config.yaml
n_layer: 10
d_shared_expert: 0
routed_scale: 2.0
groups_per_token: 3
init_std_router: 0.0191
head_dim: 32
attn_scale: 0.177
init_std_o: 0.0
init_std_up: 0.0229
init_std_down: 0.0
optimizer: "soap_variant"
lr_head: 0.0119
decay_fraction: 1.0
train_tokens: 845500000
Below are experts of layer 6 (counted from 0) of a mixture-of-experts language model. Rows are named router (the router's row for the expert), gate (a neuron's input weights, with its number), up (a neuron's input weights, with its number), down (a neuron's output weights, with its number) and show model dimensions 128-191. Each number is 128 + 32 x the weight over its row's rms, rounded and kept within 0 to 255. Numbers have three digits each.
Before each expert's rows: a language model's description of what the expert responds to. This comes from a sample of Wikipedia text that the model never trained on.

# expert 13
It responds to: Surnames and surname pieces following a first name in credits, cast lists and tables, such as Smith, Jones, Timber in Timberlake.
router:149133084092092151141165129172129124112182121137063188114136139156101180138117136116138196130155142169218097193134084162139137172122148146141172154167115118196171133171124148091123125098148145
gate0:134064109125162127138146208105150146141050102174063159139166137121128177082108107074148111086163168161177163098088136101099211166133116128123101161165119168153161112159123124114130079147096115
up0:124147157098140048089152159081074087164162104184050092134099090127148129097118064111138146184106148158124125150094135122109131205093105123105173124158159141115116136154122084082097138100162116
down0:145150135109143165188160064169131119123127109171130095098180147132130099095133119173070137078132115112129052149154070153164082098117105163106173105107123138076113093149106129150138123030174164
gate1:140124116153160155082164115073083119117160093031053118125186076137118111052098163056207130093189147174173115130133125132151082174111143143171170113141142099138149102137076170125165097176098076
up1:109193083115180154178100156146154111068138106144154110148150157191114145097110132186106135107127105145117113121132187142138143152087091126114105167152093162116128089139152112128169154120106080
down1:157157096120151112157115123096096157184159137147196092140143149181123100105199147187113112123121157142125148119061145122067145160159167159146118133165143057212104147136126124152144107121145122
gate2:114088136130109151143120129121123135108150148100132132123169181097086156093173054099021071115168158156077135154124132117088077155099138099112198141098092112131106104166136168074085133141136130
up2:157131126129134158114103128143142155138147130171170123081122086116081110095182164075114129045160175150199145139094100128126139151113126104114207112067143101081122157135119196120129117134138165
down2:093143021121138127178142101095117123096093077185138077137104113142147169113063076124156117090147142125117100121141142211063126102141097136089114139110153151149175141148155115121152124109157110
gate3:152194114146094181143145088125101159129086122130123118165127168142139101119097131074106190089111167126163087136155165134198088166157114148105175125160113098151163141157115164106137110138087120
up3:117169092105083148179127083150156127147168121147088187143187105084102138134133121062159095103072142070164149082113107139106147130105132111162119103144146151095065104133167170141103090161139174
down3:132151148142149091150119114124116127108163132144123132195146131177104116132107113105169091055117118111171103114136086108069134125107126171136126156082129121058093060156078103134154157124126116
gate4:141133144085092126106185157144164140080152105108081158112138220075143191144035135153104116129185142127145183121113070133139143184131102113150141167132117072152103149114124151097107124177082179
up4:128119087177126150090094108145120105114150122081079108055086112167065175101154142143155182107213147154145182081110171118103199160071136140128182092132138097109149132143119132108212103109157138
down4:135169117126126177133082114132103169160056168172131121114139097171126153049106106099151142113093153142189164158118151125138159088135104117128159134137090204109163137174119159155132125124106000
gate5:085137137095122117117077179154086095161158116116132128175189105142096195144127154142149198131124163116168093138104157122138105123190154123069083209186121120108106157163093118135116167139050158
up5:096125070120158220140136135128124120125142094140120161130087107140186108102125139206025080124041094145099130109114115100160139163083085071111081115125158190105133174121114163136152153129129193
down5:105118110136163232110105148142188100099127139144151143158129086133166108148070121174104100080114115171110147135113078077186133111130078116143139116094140111128098061165169140153105092184074137
gate6:086177122112101125158125103078153103130159197084025196069094137119093062137135151130121135123128135184126115160152094132093194149063146123180052116131111155154133169150145143123116135109128087
up6:128128132153122118093102106192105171130098155100160138115155124177135141086153146162142116133158164092189121096187147142120201144118115140081137105171067115094112115130136109222128092163139102
down6:131104142100182138183093111112104079141062133170170124151143151149097061166092154111120137112124148140114156070061123106082164075099170181149146193127157095122107119141139113115131061134136114
gate7:181048105102113189108168115163107107131208114039105124091190129131114131125137158145135127179166142115140176121090138137118123190077055117113161119160043073118156083174141099104110130135135161
up7:152110122120149162131132111028126142147109110183132143136132095111161168138136141122158171121085115124145141145173132141139106140156069084203157130134131125068108081082157156119129159134165155
down7:066134168072161096152147105092111122130074119124112034205127148120138132143132054176083119128093161109135129114131144113118165089110140087128127105106127113099142085094046135151085133135118131
gate8:098175153131116142110141088160169093084107161144122149112152103135102100137138131117152138129077155114077137100091151173164143137122121147093124156197107111101138105065148043128101065161084147
up8:168112183147141149170130179155104134099082131094134109135094127128171135137178062200126147134125129170072137067118149128146104095068128169158105140102059118184145125099092122120086112111172164
down8:185132191187139158162126036174156161153139075129138100154133141154114100132159103114134109095135130134118087082135087139109148175168100180151142103096133157177092130117127187140120124090157168
gate9:136163171137087171140121122173118135115147096110077104137130042161181201143114147118144154120164118175117109141125105064183116192133139120154130096117094089088143119126139099182127119148135098
up9:152133116175097160130117115147092079143183108115145150126132118160089101137174100136180152140118127128099152168107109156130170132178113150099140148209128165088071133205047193121070165169120123
down9:131126084116140129155048112106141142154154172115138100126100058122125160143138137190210177147168050145121090112053130101114134071142093150154116117135090133188160166134169185148141125136130139
gate10:143141112119108191122084105175107125123146128081126104165137141149102186121151154157127148062049165148106114120168145084118106167110119152176177136159130117167139148045111127115117139101107158
up10:090127166119141120129144121120096153104089119127130093129101097139143064092162128120151059140120091104102110149113127134109139124163069063069106096140105120128113100129143080111043110182132082
down10:123091081144159150187168110159084148214159091085085137141124100126132141138114140150111149156153094161150158147122099129151122058084131184103069095124157085128116158206141109108117112130134113
gate11:166118112157128067099056136117100118099132109116142187116114119174107133122100171141163182122157163084155074168095124124135126114114108189166157181172116167146121137146120092110146123159093079
up11:132157184139098076112062135093118149120111145157164099099121176115176106065095120141084093057149095117144174139150106131108129146109114129123107146121147122119075138120218158166122145108193132
down11:124117127142116132102088100145095175144015105122104164206157120176108090094140134106061110077151201090161152116116081201125157095128131089177155118173142144085125138141167127153125137142146102
gate12:146135079127109147168125144112143109110090119107099094103117175119110152108141143150179143145110131155207075151122106155083183175122160147142108177155154094134104091157083095113105081111149136
up12:106133102147136130163157134164111158096174178179179134121134161135156000146125138139115148140159115118162111122161181093149131138107111104151197164131127146076074102104145137136210112100148176
down12:100106123086161092118167132108149112137116162141104147159121152123116078108144205110141188075080127098129148176132100092151123153156131127138173134179166102099110131116139076138110082116123170
gate13:111142188113126080107129118130113167089107098113123109074110097146146141146081135050109144088062177110108108141146100160125136096116125083099151163081132157108100156194086134056136127167120144
up13:148163137137123112077152187108144123133138147075094106156137096121107117107074102143109110132122114130106072102126191125134172182111152157132087092118081078132143071137098134138087035151125034
down13:124124159132167140152116112108161147184103124187095131079089118171166099111136105068181115150149124108128128060169094087107134115114126153160086078128133137102152106126125163176113103109163101
gate14:117126140115072149173121113125123171084127081067102131113128155089150158182104075128114104095123189140139082124156119114125138152217127123173159174091105111150125100148128161140144150102132141
up14:104116147161104143116165126091128097092128145162166157118067170126134144099163112142143147117076212098109137121150141162065124114122193103067090155117182145132113135131112110167144092149073147
down14:142178138150082137152115148146139104067152100039140156158138150045133159123129106081145099124076157149130149092087092182139112138195112068137168183160136147198129091080101123185129068138112104
gate15:166043131119094184164128111167124110172137132115101146185084149177156119152105167096195138127141170142143119095125141206106088097127104117089117170079100129173139139101135166127078101098096135
up15:145102123110073132123115105170126114192124106121129178127102133118084068175157136173100120127159181103115166154111197150139158083168096149156118194132145059156131144138108088123104090141120115
down15:103148158210119131081173119135116146138121132077138123086080111103137150141061181116131142147162093067087133121159122173121100160181146128103117175136119106155138128121119095129099069160154149
gate16:128152111118093130128138145163151126151091107098164117161144094123125144146198116121164114161084119146140054164098163137054159123106133128080181089126123101141131162173029159082087062126093137
up16:121122185111148161102093153089094144078136132185157156135166087158175158169168124130121149103134176117167095111125130117110134129099065099133134121186136107168095164142100135155099164105091146
down16:134140089147158129177135123172131150128151124114085096110069175124104142080184028094196151134114112108159217166117157136137119145084082088183126146156072107152121124154140113128126072125152110
gate17:050095150095128142167137091181154151132185112075093040069120103138128092125140122163124124111142183160113143120119107121132148158112190156147151126175116146153077089152150152134163128178153147
up17:119168089085185110193159109154167153133155102116110113188130112087069128120142085121129100118166114078145115154132103164107115137150151083156186082116114189184124109151200141130146135110127087
down17:120174115108129112064097154135076124081159164138107129156072129119090141083081138187150149197182105136083118139144168138158069124144114154137037138161128163104128073160115059148134136143129146
gate18:109108128092143160177136114123152090119152146130083109149153188153118140155144129116174154093076164171127150169094127181143115175042166128106115111189113157149143166126118165099120127171065087
up18:124141122131152138168137118189057130092099129115113128136144145140121102154146107085128100125127128123099112122137159096072146178183130136183063160105114123140106128121142117092158100121124162
down18:106106099151169131107147134109084122092122096122117147083107147113169170135101099096101118152114099210153119067158156110188133173175162165174121080171117149080108116179132142103161098132160152
gate19:133101106118124129203177150180166159150108095152095126130145097075130112134123124095172109166150117129116132081201122103132130108074172095112147128084195119142183154136164089094141165134158075
up19:111113140131124189106153105178095126117056118193131133067169149167140080114100094128168141147159160098150176152103149129121092087110104139133102185112114149149158131133136109132138172142078090
down19:121123094142142122122080106159143132105089117065137086098110139124165190069124157094138107078129163105125144076132133102084137108141106087113168141125105101085154077134131166117088124066153106
gate20:124152073129171129168149132111149130128089111079077171121138079059150164147157125148150092139128187132116120152105139186084139161120168144077164156145130139158124170152129149088118091054134167
up20:131159141110099175099100154117190154110153129158127089132222113120131112173155184187104119180113080131169115164100106202123137164113215173111109161107111068127130133133125153090118141150138140
down20:136093150126031112138156135115086138109146149121142102099108113136172143184103144055080098094147158157138183164154130118116114147137124145081162114130125147097167077163128073137175137109215109
gate21:156125135151128081095146153147196168080124082047126095159135152172069104140153113101153125110137144072113152177108145147127129164129089129135127207114043146125101064102108134157144084109202109
up21:146165102142145140132116129113091148115148149111131107082138101094129175122129165173137151122161135123149178121155141221098129078163124135237135070156123135170142144133148120170149105078146209
down21:152140148183058079103166115150093142080107133084155146153169103184135124102079129139116150131067133150156153132149069139114155136143152122146051168142147172051134120144113124211154181126121140
gate22:140119170071175158116148132141081100154159144169124130129083054155133138096128120177140100142166086190142123124099115120105071181116129149144109129183077053175214142164203127120150096112119095
up22:089103149153076100120116142121182166158141126195149109130174113129151106166117084187128085183134133142147143107149089182162176131108108118167158116155164133119105152105113127107127131122170155
down22:168114187172083102159105156144124130123081151153096048103059148136082113148094145128146081132071182111109145144163099135102105108114091156154120158065118117104139150137073129132152105119115083
gate23:113162172122151136136141107102126190125156155097160122151140169096150097126163101173149090138153092137158103149123158139171150165137123152128167100139078122192134161173142123056125168117001123
up23:090137172138132138146121091084112096103117090193079125097157120132076134163140123140168111156209154170182111109138157153137122131170144132115108157150142148075142179120148083100156074151115143
down23:160130134141126095127110135092108130110195156128145147148134080156143145031088132122132225123154131154121122095114104220101174156110180112137121155185189127114150185149111127137112131081120170
gate24:079096140069148126094192145110137128115103123137090195113163107148163168168095108144131171143131169159139082167132137165117100130097040065161157142081187176170154170138153114105087171182087144
up24:174112099104124144122122162177091110089116106136193103168095116119136105120112119160115032124137021122128174095160103181135110133105124109120116082115175092158172130106146123148158120180130109
down24:121191159162126178168095171140111139132136111139120099143115169159170060120045139155149178146136102105155135059165135106105149097108075053147120090164039143110158172106155060144103175124137129
gate25:145125131141161150127077103159170080161090178138119111146195171161106183124120144128112118111140149128150177055149134191124073156143086118165147124164160113133121137164129148061109167132131140
up25:125133083102153112141154162144156102163180122132097128108077190165113109142105131050057154115098184099119085111134136141128179062133094100174181195093153175130128105153158134165090130139178129
down25:112151122140131047159101147135080114134095135169073115136091108146122162086174115111126051131098138146156131158173172147161150164178117246086132129088142102167124114148128153108168134151117130
gate26:145145076116114144122138160075183091127123172211079068124105159092092172048130174098115141171136173114139120209113115170084138146127111194086154183101112150154129121177112110108070106103050121
up26:118098158114086128120123103099115147127132076136089127128106062140137122097107131156093104058096170127102124156144138083142094085118144112166120077104164089128122206073127083157142116185119166
down26:151146136171134135116123177106114141133134182002130112164173141128136145090137165158113189130169117130123084122131100150173088151057103141184139148124120129090109210170127094149114136174133172
gate27:168092206107136120134129131092139077078084132087084124128131151128178105120119230128148146181188097144157107222132098138143143188124115134127166089145124169156134167118178129116122062117174141
up27:175148171120131228144177091133114115087095162137145110126139144083159184098102096208104144135141113132099168154120198108091127122142130154141160137095180110165137161134096138143145104085100162
down27:101107087136162078095168128117123158122150135098155123155180062172108160153149157073174110150085119118137096103102148138094085140122133098149145112111173092151057205094109114114141125115135166
gate28:125116090122105171142148088181148084116193117116097081149123103109094087110181149121138104114108207107130118086110132122148184195132096181145133133178119142133134152140106135188139122135136163
up28:216114138077178140128119091108105116180142138113113104120167091105144140120091158108180150062109084086112081111095052106136153156152132180122110068087132095116128150172149104160153107101113147
down28:171164161104144112154192099102080120161123122125131129142089121147107109129164146146167094102158090106179182140166123114131150080138132094098146143139133106132182077111112122089059149129081155
gate29:133099116147133166100153081111095109139117115096099154192104111098158154097103131071115216150111121124219127163124093085068112099135202145090129194145131141149101133135155126119143092105163130
up29:116167101120151113146177126107221030158109122129161139184177102103119189157131094169114188154136131131142124157194133091192104112110138109114124084152132084127109109174107136094109142167116156
down29:163103201108140111132128085137109130122139148167084104160104152068153073158117135084170070116091151159087156162193129128107134177099127157133052176116171112119092117082128076129146093097115134
gate30:137146115173139161109148128084132146163167103094116140132178140154116059161088134179088059137119117150168106138140169136134132192107109115164102148077152130189160099139135140101116120124120162
up30:134070107105128072147165139047183148220086122149136129138141116147181136142210124083200157187176101179126175158050168092161094147096129140058086185164109109131068133131181140116150113136149144
down30:143117109129125168044088163158158127167145122130107115132117154142089112138148129169121176140133099065170139108131192098122112138141086143140138123088080083111123170125079195110128147124111171
gate31:121142172113112062132116144108136133079124128071067166191110140095058157155230144091169173121154162129172146093186116144156158158108138105108126120130152172156078086120167101170201152131152106
up31:113150172166119089116105090130116095128115143103066111127082154134155083142162172057138120126147094163119117135135141060091104117091125081189127115157114103168111151119131175070131128070138103
down31:064149136086109104113093129126125167155114134136097108136085118136171152146163126076098196120125089177073122142170167116091135182130073149140101118153080112105164050133125178143104126123173095
gate32:096103113131174160160137131171087119134109125077070153157117140098143099139173123133095111130135146148131120177094178112104056148136145153131137090055141137073160156120126112147147092209118155
up32:131206115084080107090125150089138127113074102146098177145126123098123178133119163092125157207139112100159062136125118098156173122144151139159189109153086092138124107065118085113076119132105074
down32:119127117123109079154129096205123172146098099102106093149141120140151155171136100076049145107140104138167119176123169037176137158132170144089113143105159095223102194142134103135142118184072167
gate33:121122183128084143146240087159114093129134129138111157174112137121152186040127177086145123130145125101115141128149156141108096157180176178135140209190090182128171105123145097151151084090116091
up33:189112125093102124136109150154177111119171110067158149142119115151121190125000131160142131100079115089117138139131133140151119098132155111138092094147146143108140166148138132136161084115178082
down33:128060110099164223200102096114128062143107152119143088144108091186079149179179106126142167132129123160154058104108069191145123139159068142174132112140128113166103138128084152135141050096169180
gate34:118119104126088125176185132103139161114109092145128074120131089082054162106127112072099150093119146138129197102177144181117186145092165156118150170144190123116104114176100139157083104093143172
up34:168072135195084125187124127097078090116109160127120143128059120064101164128119124125142103150141105150127119136082116113125139111125169088188098127087119149071100095073095142118115142163101152
down34:167119138110125108109120109194130133127137126167164213111156142054071061187160143098147107085066150118097122107126103135156147149104094107119175121181144165164142094120145097112094147107090112
gate35:128096132121105146147166144150143049126137119168119125138155110075070104123106114114213175075177079140205136163102063158110139165178150115156133149212134076132187130170147174104151122114136120
up35:084096151113118117097176117107145170086139115090058142114143158159158131134116145108106088078068103067141156160130197163136154130159110155097145103130133127182137120088105194165145129096192169
down35:079176110074194118143151113094137132177133176076133097135119127096113088146093113144133137087182085113120079129068098148182155142169203173124098166143151146169124173162158160098106179181179121
gate36:137096140091115164127095100156120122094130114094052120107133130152077159115115107153151128173156125134145135118142105144089135105125134127107153117147052142114125133122090078112136180106170139
up36:135125100147130091121071124090079111108108164107126128133069116075103132166086096122167115133118101108133162105113123113096145177103082143146114123163149161081124101057085084209133088122145102
down36:147080112115089137149153084154156163082108180048151164162119195141102092072171108129128184116134171124118089180160169120066126102123136146093167138118078157123117097166120102091122138106115113
gate37:137127115153194104200107110097102126196147087137146126083150182161099123147209072165140126110031125165120109159123127164184138179105163138150166191131149122118120150131102182113152100143206128
up37:143069125133112105128134200100151128127091118098194137113089151154133138131152116106162178144094125150147052205130074126094147158137123152110198128154108141183136051163087157136071140115164175
down37:061133122148126129083177138071137131091183136134094134135107075082084121149134164101114158183101173140090130187170147096135136123058095059104133064096084121084117129152134080068151085129155099
gate38:112162134157116133151105137072111052148132168112079184139147121160130092151089101166115119140128105120132111201127055093191098196168184117108091081109105138120111138154073095069156081139131142
up38:110107156105111107177116123134135105140156137117128143127151184173150125126148165136123110111114136112164170179142194148192111119086141061162084176094049078128111142151176135110116077198070103
down38:160106103114113144185142153110136138167103134134157094107121136129130108140078132135134119158174163166089179146140153143166094077157149126179161150149164114151087070100136113154120128133156109
gate39:166122108085107145131173080131112121155135134112095200128149129154109132128118139116130152200142112138189128170065112124166168099099127139121133149148199080167138186118130195120154111130098088
up39:139160082127175132156138107131098108110106114065057140169102115100194096138197080125140155155140139110164113116140114096145133110164152148189180113102104134136186148132144148151123129109135107
down39:215159137124099075158094111075140102079098163103138136122198112153160142146117183121150100128188094089144171132153103098122171196124166143200137128096116056115118160139139090130132173148135087
gate40:135107099125098120092205118132172170125142139067107118133115101103083155138113139124193143132149113129102116141157133132128115126110083068209138096134112103187097149140172101110087129129146136
up40:149129111139104090185143165139061113176191149140112160162146139091123118139132105123135103154092166147108177113172149161141106129144111133150113160145149159162160126114128064109112151127078116
down40:163150142087025112068189100137138200142150117113089134123151128130153103128114113111142121128119144147149114103110117101173139139116075135128161050124121141178110137138124052134089107044149162
gate41:122145126137165125159142073096176123092117050185059138142139123116120137065149129152120147134172167194072119168107161092118147111122090121124142190165094102120098160153148060156084113109168074
up41:160141167146156113136166095121181108104158154058173084154123167187088156145144111142114156150133115137143137099087125092070185095112165146154142081066145111143113166090097152096184162167166067
down41:129132109124178090139088077130119112112157133110112147122084106094089169114096163134072120177116115124154101141119162105143160117092102116174088129195137149156135130139109119057140154159130123
gate42:147138128092075121117179063137177115132190157172134158052142115153096165171122149117083126138123122146153132138163123145173178108137075130160115129083128134189069146067089068103181147162108123
up42:138115072140108156083137117094175109116147117157105192142142117077069122064188177161120163165147136152139110112100137190071130119125086150127145167121137126129101091169187112128141146141063136
down42:104143138092117128178121103057134155115152138099105125149086131120141110116155082152151108132124118167114109129159143082123120174093080096160142101151051119109127117086164185087146165138158140
gate43:157114115092128151105113108092089110113132098043150121111127054119131087141185119106150187127136079107148152103117138140143141091151147098107169108098051108124170102144110086158151163187176154
up43:177100108146128118197101114123096156069073089066145128108073169142138148185143128160208166112128122182148179074106121160139147091127104060147144207138105167081106131168154133127062120068122154
down43:072169101125081137109171105140155118074096131151139078129118128137110085153134121142080113131108117141065092149120150146132103111126158115133155092150118150096146169159171171088149127110112080
gate44:130168164148099125126117164113060062098076103083074134080154086154161163155149114084125184116171131126158060172083131120150169123153128141187131095164103133135156136110051130106129159164096154
up44:154110163176133103180155132164128149161131111092096190099121125121127074104070146149104114128075182096113108104101125111115127142152137090140152167096113075071147207126168134157168149157115120
down44:179099143149128163097123133177117088100109142086126182175157145095161099150147136100179119124066069109137150098118134117096181081123180120118131070089141179090136111205092167150150135125134102
gate45:137122092133136140111156219135143107117131132126121153133098162168144183135131119100152208122102139094123146126160135148149125143104131173170145109083127190203133153124161201099168084167069159
up45:180118060129110190137180080139097123111181117177104152138142103102179113116136066116168126195112117156111140100162126118139119195160126144182112097136129107142100122157155159153118109174134115
down45:158116112159107103120077107115048196106107180167096127090119152103115085167096133155112135094162138190135118125121129146091138137107176156078149114117116125100092152081116161156071093145088145
gate46:110079056091108157123130175110116106086145110102085099137094122141105126085128187085094112130094196123118191152131105168096141163115135151147133126047119102100171119124141140175145160163174082
up46:141141152121155138121145124134130081100122170187043129069118120116161140120094122170110093023104156105124168182104072122154126184070104111101089079129142167125181097147175112089148130123074170
down46:134163115129179077155154133137135153150137170185139118133132145093102148137123124174149160124140154135124138103129145122120138118232127038103138144115088175117108200169095093152110092063165158
gate47:113160111171135079160121115141116096086118079151110154103171134076076129103127123115084138153133156136183127146139125102117110154101108134125153143142117131127065105161162126086074120149103114
up47:126150097111125157172119147142128119155110153185123119164104199137139080180128084162100112170150097097152145096143085151123131170121078138197177087134187123118092151143160162086105094096167149
down47:126185084167116110115135087176127141140096167135092149135206179117142126158160093106134186150169083110138146121118155143105157146145114213065140157202154165099104175163177132057122142086145159
gate48:152106131212164157110188099194171091104078141128131106129152094129086087101143116166124189102134143098163121147098069095158101149135055115178091192144171142126107109160092150173174117127145128
up48:093126122128121147022135056093149145142168178067130154143179117114116050122110098093072141134083180138105103112103110090056179133098100131100068161175105066135189107168128191099132176145123124
down48:154174129081096137111128105095146118075136128098089148136088150121173108142135216115101108106134086113111163123113129118184127074156092117148155081144115148192120125122158125095097104199143134
gate49:186140081091120170169146119138137093134139117148143149099192108164131140139151155111108144135135069138113121202125138095179161167134148087165167138151143100164129144147116181138120141148107155
up49:110100135130142115119128163102149117155184109090127055156096087129109143131072110137115134166124214056124132126076155097149172143172130092158126115129105146115167146087169086145131134135183135
down49:067160143143111108179156090197180132141170148115187060129147113141166145135099149148119100168108162133114136099125128133134150136133153074156097110162146092140103126125131144132183173142179138
gate50:115112111080120163151094156158090125120120139051119094123137154110108141178109091089077108160115150135121167146109116122113066128092148107115113144160145070160198157110136162098114107157144143
up50:070090113146130164045091090083153107127194096061146145113067072146108194090160138173098097087116119099122147123193138074147125118219090052101141124097148110126189119059148108096163120140117147
down50:147076118072161100136140109141159174078123145158138107115100143085167080066125092095178082103172128172128127115137161081056093157188125190093146093100089120027130116180125151135108057082143127
gate51:200112152147126111134147146120091092107131181027166133158168186114080119137112107087107153121200135145163119091112118133104127127105144096130086166138095111151112101128126143123200147105102157
up51:166105156110113093151210112131134092155158093160131106115133141102122110104099120087138159092128100149169121152149112154142125094086115148185127181142103109106150148210130077166109111140116214
down51:118129209115142101134088114123152118113114147198223168136142110151142148152116119144099145136099123137153110081138181177132122129088131104122150141142140138180143142110164102111136116134119139
gate52:152114099108128132123081120071188134134083139161163123125195151140048144110201119067173071146164143125119192182144114128151157106094108141148142122114126097137078160165092137135079179076191106
up52:165143149088070114157083121159141143129118117130115134169177063108093085054168137187114128100115144145121121163130162144151099068056086090154115140124186129132130148158192154137073165118169142
down52:124084163134127172126145051050153145125120104133105189134109156138144139135133128069161142166087117109142156108136157101135121119113147198102162156112190118132122172185130176166154106130181132
gate53:159154106074134126114157157106130082090134077125119121064169150140083149137103116154112179120154133157162158130126114063166152109216092161123131151114113099109054128177145150142173118154141129
up53:131187134119133122120115073211168134126130102149106111129172099143099197126152122144161158126135092126139159100099148084129117156121149106082117125094177109120152140129122130081210079183119098
down53:075101070123175180136125153110125142087111140118116122187148103090143127111117132132089179182086114094145161104190134070127135124169172101139146138178107129162121160148200138164132088081151116
gate54:133136100078089185120159082187125170121176102124130086114104170111140141139169084148105127149095107126184071101116092156099162061156153119134046120115150148146094113106103107146117167148130103
up54:135125113147104091124144113168129142131074161127111099116110096139148128071166092191108134191159128119071033142133069168118100193139114134123081153101101169189186084100112134100061152184136155
down54:155152116140083120119139153120123110157146122157100093131098130158155163123127147125112137148114138175085172139147040127148170156160137095131055112190115115165124138153136154152137170114096160
gate55:121083107196110129113089137171163099150167092095143157128147144170129107168110111075159056134143140159115172156125104117091139122084103095167147099129119128061133054165155116088122085098113136
up55:111154095116125111153204129072082118108121111161156105169149099095150134144157110185150108115073147109118065114132099189107130063178174172091082095188125190085110135158153109143091122143122109
down55:137101175141098090099130154074148125167150192126166180105069150092175098151112128101117191113148166074092155164156121152146169146143121141155176134149062097151108081120176149155128112210113145
gate56:089157163149125166142125122204083130153100126127110129115104080155095174107104113094131116141115192135072105073132177129132123152168112103083157110131097130133079132129144103123135148086165089
up56:145110136133113141112164115161144086117047207179086134086112149068122149118153120120130143118164143119191121142146164140078096138148049110144177195083100118194147114141098128120137115190142143
down56:148111083141173150127134155143149140141151110097090081105094073114150130187077165158124097076134122167081106079087119118147130152127125107124130113151155194098132116175090135121140100106072127
gate57:110185180138088081167109078098145033103129094116108095193138165162167118109133124126142154144104108103141052137123139225136164076104114114135184102115146129173154111116146121146191088167160128
up57:105082144132127200109156156112137159077129142152153137115098142105196130153131148168058150134142149126107142069156150165106141098075135201152129097140146117124161100132108121181140124100168116
down57:106139175158125121068134073087085136121103088072101110193076123074137118114117068155107134135106144179099104120175200089116132141132104155115115135134179128151088151175113122176123150122105134
gate58:159123072160089106106169095112122113166165150139107156124138091141074136116146178101175120164173076042141126171136090126152176130127159120111133128123159105138123120145140158197170100115077093
up58:090131126156122136121167187109106141120145114158185156104107121143142124244129124147173132112176159130135134071149158132105191111147125092187131153157178157118180167122056105132055166130097111
down58:160073087150143126081131097127198214157115051188125136128113137124146103131152145161043106084179164093174130104145116127048132080116139125133152154169148159104069105127115099094156178092158153
gate59:132157120123133157130086142150119126139149140116022105171102220140121098146104074127108126159133158119124134114061132161104142150113139132160145156116123160166068169179185151136144189136155109
up59:133120137048116134138114121157156176117143064180117130139145118104100153082105157165113146150140051088124112083139161079138126153148105117106128110120076142095124154127129142128155091119132180
down59:191066105194107159154148107106098124155157099170130097179142119108102121157158167098164148214118115164134165173061145126154153082114094085121184123142096148168169091089170096110108074110149143
gate60:111156047160148186154190167045167103095177105092119164164151129183155126086158089133169133067153144218120121187097130073109116130121096147220114194146145147147111163136129136104154128177162112
up60:183074172177150160102128159118125103154072145138162084090197103170211059149144128097138118108144102126183131070110114135159143102178122158165158122143141103134099089075124133071104138126145126
down60:133106137131115128177142099064119121161203143178105070079138113122103091163089083124156141098163153136149111149132151083149175114111124126054091136150158137100141191158166138096121084177138153
gate61:135134140174171166096135098155148059077084106094140073108118089114138125096103102076133122086151161120155130207116092121114140101104061136161101187057066148116080096134097161125114116110165111
up61:153147143101140132113100140129120052132142185108143144116197126093148098171112155130145168086110109119146151127133113143161132168199111152135084154109114154129104092159143109115142151112134148
down61:175159070189118112124160131106117116136118112120115176147134171127149143174092164149153134210099112080150114169139149078133154108124059129146060132088166145112168076144115101132142089152211120
gate62:107089097156178100108135127117080147176096141111089141070135092155114118129195124086135192123143166142149100179162091157120162132123136093093114123090159117190077101136125122132114138158155098
up62:161096190148108130192109137149165156099129125158129156124132133210113164110125137137114143092149146123196126107183128122081113179155080102120050125106075083151187158087136101128082163124071190
down62:139178144121071181161137131129123117135131156148087147120127126073147083105060076115110098132140116071119151103142037102167153114130134071098167161116108195083106121092177114157137087108167122
gate63:119173104080120181119133086097153066099042118124120118085127135145121167135144155136158182114169129141166041158088094177076095153154130132123106108120123132202114123141137089134123147155152175
up63:159080149081185074149081108203125156089139130147157127141019121083169138138118123142074115099122176193162126120123147139136213117117160187144142134127126163124097137116142136118088161157107114
down63:189070134185126158093085100140150072127132114167180073174108127153171141172154073090137093154144131123138106135141149137122141156195146062142074123140089160150101157122133130125137123142139038